Weights of a small mixture-of-experts language model, trained from scratch on English Wikipedia: width 224, a sigmoid router.
Below are experts of layer 5 (counted from 0) of a mixture-of-experts language model. Rows are named router (the router's row for the expert) and show model dimensions 0-55. Each number is 500 + 40 x the weight over its row's rms, rounded and kept within 0 to 999. Numbers have three digits each.
After each expert's rows: a language model's description of what the expert responds to. This comes from a sample of Wikipedia text that the model never trained on.

# expert 29
router:555447497550509437473523381408546490452519566469491504530535483503518524588476540482542516479487514522453541498524555460538518572520548459494516608427514468496532500480
It responds to: Determiners and possessives. Articles and possessive words before a noun in prose, mostly the, plus his, its, their, 's, The.

# expert 19
router:590434475545476463562467461446484430438487585409435520564498443588563457537491448471537510495492530472470588422513520492507521519490505495478531547509466508451505512448
It responds to: Event and career nouns. Nouns for events and periods in biographies and sport or media articles, such as season, film, album, Cup, years, episode, often after the or his.

# expert 7
router:547435496532497427485492463450587457520511551482428553440530504529550455532503517461495469493532592463437502493488490456509497534524490530496522510511466477510529607474
It responds to: Commas and list punctuation. Commas, semicolons, periods and ampersands separating items in name lists, place lists and credits, as in Henderson, Kaufman or Jackson, Matagorda.

# expert 9
router:509447524476450459531468454438508423491458475461426501501561484501541510500505480509522464446465548472385544472569550528497518558573509480481534623517492512469522611469
It responds to: Word-initial capital pieces. Single capital letters or short first pieces of names and heading words, often after brackets, quotes or ===, e.g. B(us), D(ocumentary), Luk(yanovich).

# expert 4
router:545441469477490450605520475441531475494492493456514503415577459499598541545523504469552450489467556473475479448502552477584499547502572492491454531503489473450551575445
It responds to: Adjectives and suffixes. Descriptive adjectives and adjective-forming word endings before nouns in prose, like large, British, local, -ed, -able, -ic.

# expert 35
router:530428456472480462499511469467537405471472548484475544454573434536519515502501462480508518457486574490445526454522489408557507541555461515462462608405482523486546474449
It responds to: Proper noun institution parts. Capitalized words inside names of institutions, places and organizations, such as University, National, Street, Railway, River, Avenue, Palace.

# expert 18
router:614469503492468454523527421468503442514487574427530513518563469528525493493488514502523506477447557452406528466532507498476443507511502479478553590524486500502537603452
It responds to: Auxiliaries and list markers. Auxiliary and modal verbs before participles, such as have, had, would, not, as in "said to have been", plus list dashes and table pipes.

# expert 26
router:555432463539447449458469465426561443466440521507509525534484472512506465546450502531596502512541533515413596452556492471515536546494480540487538523581470454476571548493
It responds to: Dates and months. Month names and day numbers in dates, especially in office terms and lifespans, such as "from March 4, 1879", "born June 30".

# expert 5
router:585425450482476444463507428526506447437540475405451576491539475523516480549511445439514485413503523476414488497575556459510530471527521520466536532493489469451527592514
It responds to: Clause-ending punctuation. Commas, periods, quote-plus-punctuation and section markers that end clauses, sentences or headings, e.g. ",", ".", '",', "==", list dashes.

# expert 1
router:578477506472487441560495450528523413448537486436515493538516435510579557565511569534513530468487549508454555439494559447522468509523507524471531541494423475447558547535
It responds to: Clause-linking conjunctions. Subordinating words and prepositions that open a clause or phrase in running prose, such as after, before, when, because, during, However.

# expert 13
router:590426520518512438480471434460529451463422476505464445528491459553565518457479470505468507496475568544448561461524501487498474559508513478425518514509446458486510514474
It responds to: Statistics and ordinals. Percent signs, numbers and ordinal or ranking words in census and ranking text and tables, e.g. %, first, second highest, total.

# expert 12
router:549445472510510439510500468433516479460467519421477509486492463535531498481530528443494437480496485436492542448513533514528426486529547511499478591499467504522560488438
It responds to: Articles, plurals, modals. The articles a and an, to, modal verbs and plural noun endings in explanatory prose, like would, can, -ations, people.

# expert 8
router:534427535468455477467517465466573453425484516436491555476517439528498433517439419485547523435440614426420536451517507435482482512500514515509505544497481518502557548493
It responds to: Title and name words. Words inside titles of songs, films, shows and place names, often after a quote mark or The, like Love, You, Night.

# expert 21
router:568503472498473362550499463433603458483524504477469524495511519601555482506533499431512534478465489502410516466569475458483471572529485481488528623519437457489546569458
It responds to: Table cells and digits. Pipe separators, blank cells, digits and semicolons inside sports, election and game tables, e.g. |, 2, 16, N/A, lb.

# expert 32
router:558483499520468435515467389501522415455516528454485544492544464499487482545512459562560464417546531525452504469466528509586469487528522485538514555518469468484573519447
It responds to: Periods and row ends. Sentence-final periods, decimal points in numbers, row-ending pipes in tables, and year prefixes like 201, 198.

# expert 23
router:548450439498482354509469480500529475485481517477482575533529458574599472494481538474591514465501515566431508385480530472553473553532475507521557548505425505442543614498
It responds to: Table digits and separators. Single digits and pipe separators in tables, tracklists and dated lists, such as the last digit of 2009, track times like 4:25, and score cells.

# expert 33
router:544499454537493416588433487498537444425430561456457500472544502529559455552505425445496531427542552456410504517562513433505468554471524493467519517484484500427573494468
It responds to: Past participles and numeric cells. Passive past participles after was/were, like made, released, used, located, plus spaces or signs before table numbers.

# expert 31
router:522478452535498370477494454471541449449493573448436555503456480495555505531489520506562529406475553520420481459491558423532488528474501512503530504485467535418519520489
It responds to: Table cell boundaries. Pipes, spaces and dashes just after a year or number in table rows, plus score dashes, vs, and coordinate symbols like °N.

# expert 6
router:566469503525458441504483445424509461462465481476431479428520443525554528513452485469546495450472531486424501471524491514543540515516519465530489579438444479503535606490
It responds to: Location prepositions. Prepositions like of, in, at, from, near, into, along in place, transport and landmark descriptions, as in "based at", "located near".

# expert 30
router:576408479543481440505500417433524417541550533500436537490558508541543528490492515512544521501537528510466572495543571427565465493514533530504471540501483516524495567519
It responds to: Copulas and year spaces. Forms of be and became, such as was, been, being, plus the space or digits before a year, as in "in 1835".

# expert 39
router:508424514499477432481468470469534408452488481486386491487550509508566510522469490500518492435493539482370521425508575457541478535513564491451479581485440532482564574422
It responds to: Initial capitals and pipes. Single capital letters beginning a name or abbreviation (P, K, St, J) and pipes before genus abbreviations in species tables, near coordinates.

# expert 37
router:519462463546399500518503456504508446518489562430482463515489458527567479555484458501524501437471536534454547473525507482484467542556525513474478528517429458493583576475
It responds to: Word-start verb pieces. Opening pieces of verbs and other words split into subwords in narrative prose, e.g. re, ex-chang-ed, b-oo-ed, track-ed, fle-e.